Weights of a small mixture-of-experts language model, trained from scratch on English Wikipedia.
Size: 10 layers, width 320, vocabulary 8192, 68.2M parameters.
Training: a variant of Adam for the experts, 658M tokens.
Below are experts of layer 4 (counted from 0) of a mixture-of-experts language model. Rows are named router (the router's row for the expert) and show model dimensions 128-191. Each number is 500 + 25 x the weight over its row's rms, rounded and kept within 0 to 999. Numbers have three digits each.
Before each expert's rows: a language model's description of what the expert responds to; "gets" lists some tokens that make up at least twice as much of what it gets as of all text. This comes from a sample of Wikipedia text that the model never trained on. Tokens count by the router's weight.

# expert 26
What it handles: Paragraph breaks and equals signs around section headings, plus Spanish or Japanese-style syllables like do, ko, ito, ado.
gets: "\n\n", "=", "\n", "do", "ti", "ho"
router:507520513516517489485470515488479473507465548514517530521498492529503519479504522509496504478478519467510459525528474502496478557529519482488484533558515547474539496514488490509519517490496513

# expert 9
What it handles: Year and digit tokens in tables, lists and dates, like 2001, 1998, 3, plus table pipes and list dashes.
gets: " the", " a", "-", " 2", "19", " 1"
router:516474504510456481490466503468483487527533442474492514472477491506490505458522505498467487469475504472472503437490499513491506506488498530500508540478505541507484469534503490501493465496490469

# expert 63
What it handles: Words linking ranges or spans, like to, until, before, during, since, especially in from 1990 to 2005.
gets: " to", " and", "/", " from", " /", " until"
router:537509489532516506498469470471502503537498482520527508518476492481522546492522533505491508519484484506488494516522493478480489535497511522513496515468537485468553502512478494520532482504488538

# expert 37
What it handles: Opening quotation marks, semicolons and conjunctions like while and but, plus inner word pieces after an article, such as w, emi, sh.
gets: ";", " \"", " 0", "W", "t", " 1"
router:503489521492495482471495535495450485504482506501532499474505518525503523517520508504470545463508551524498498514531477536490476515468513488513466532473504508513506522515470483534492480524502497

# expert 15
What it handles: Dash, minus and pipe symbols in tables and score ranges, like –, −, ±, plus mid-word syllables of foreign names.
gets: " –", "-", " -", " |", "e", "te"
router:484492489523512498528480513550508506490534520516507506483515458499509484489542547537524470453536517488493488520510544473505511482512458527486498541489500522502537512487506481504484481487533521

# expert 22
What it handles: Prepositions after a noun (in, for, of, during, by) and the closing = of article title headings like Renee Humphrey =.
gets: " in", " =", " for", " on", " with", " during"
router:507524505493520493486449512502516474522494544492499547490539473500519492494501501494484500467497504466524541475538468477491475523495514493522519499502467526530542489489483480491503483492505521

# expert 17
What it handles: Pieces inside personal surnames after a first name (Busch, Cobain, Azharuddin), and prepositions like with, of, to after names or nouns.
gets: " with", " for", " to", " of", " by", " had"
router:545504527510495478533473505481507505498466491503508479473484472483513509481538495509485517536496528503491522435472500531489451532477477502494531491497531511503533549517522469504471510515511513

# expert 44
What it handles: Commas and sequencing adverbs or ordinals in narrative prose, such as then, later, often, first, fifth, plus subject pronouns he, they.
gets: ",", "ly", " and", " that", "th", " he"
router:491538459559489516446514505464515499486492471444510497511496476464496521487507501521492495466518495531491492529440535566528468465504529487484505494487518499500472512511527483549510508500491502

# expert 27
What it handles: Paragraph breaks and = heading markers, especially in taxonomy articles, plus word pieces ending in i such as ni, ti, vi.
gets: "\n\n", "=", "ti", " =", "\n", "si"
router:512500510567547494511465473511523492489481549468480563502506499513557493471535561494483510459501493520486523520513505495492492534491491458488510515521477510486532510518531520528468526501515485

# expert 11
What it handles: Word-final suffix pieces that complete abstract nouns, such as ion, ity, ation, ance, plus dashes in table separator rows.
gets: "-", "s", "on", "ion", "y", "|"
router:475508506526519527505502480487492511486509499481537527497509496476495487505493519537518471497521514455487480481518508504495491528513540491505503546505474504511501504535487490506483514513551471

# expert 25
What it handles: Equals signs in wiki section headings like ===Roster Notes===, plus inner pieces of names and words such as ga, gu, g.
gets: "=", "g", " =", "'", "\n\n", " of"
router:507529509531534492514440453504496497476486519458452499505458494505483529534555546484542491514505533488548480497502512519491476491518476498538490505457469500496542488551482505520499503493525564

# expert 48
What it handles: Last pieces of personal surnames, often in tables or lists of people, such as Hines, Komzák, Jacklin, Kolokolov, Williams.
gets: "i", "n", "a", "u", "k", "o"
router:491543513461497489466458513508475528466470463489500508496529539487512525467508554483498537487512507477478506444481485444483498509502514472510493464504525506502521497511498461522503506481475491

# expert 3
What it handles: Suffix pieces closing a word such as -ing, -us, -ative, -ional, -ability, plus common function words like of and the.
gets: "ing", " of", "e", "ed", "s", "d"
router:466531478534479496452483487544491508517522503520478495437489514525525479494559528567524496510519504518545513512486483510520456535534497537473497553498498519501495454497525502506478471484494518

# expert 30
What it handles: Prepositions like of, in, for, at, and commas within titles, dates and institution names, such as House of Representatives, Court for.
gets: " of", " in", ",", " on", " for", " at"
router:500484501492511448530499500536507488511476502470484536499532512501481481544507517518510505533473476460502512482542513484474465559518444527505478508471513524523521502511511473503501480463549511

# expert 16
What it handles: Paragraph breaks and pieces of personal surnames and proper names in lists and tables, like Booker, Beaton, Capó, Medical University.
gets: "\n\n", "'", "ko", "op", " Town", "ap"
router:504505528521489467518463509491488464504480534489482491458474497442520455497520482498495508534454534480500546424534491532478467523496499472470515506471501527519521496473458519500475489491489501

# expert 8
What it handles: Line breaks and dashes in infobox-style bulleted lists and tables, plus field labels like Species, Type, Years and endings like -ty, -ness.
gets: "\n", "-", " and", "–", "ly", "al"
router:503464475540478469509518462492531521500486487445504524477500524486471508502513541516510469494504490545497503503452483505493501519509509529494485513533494527491498518496478526538531516493541544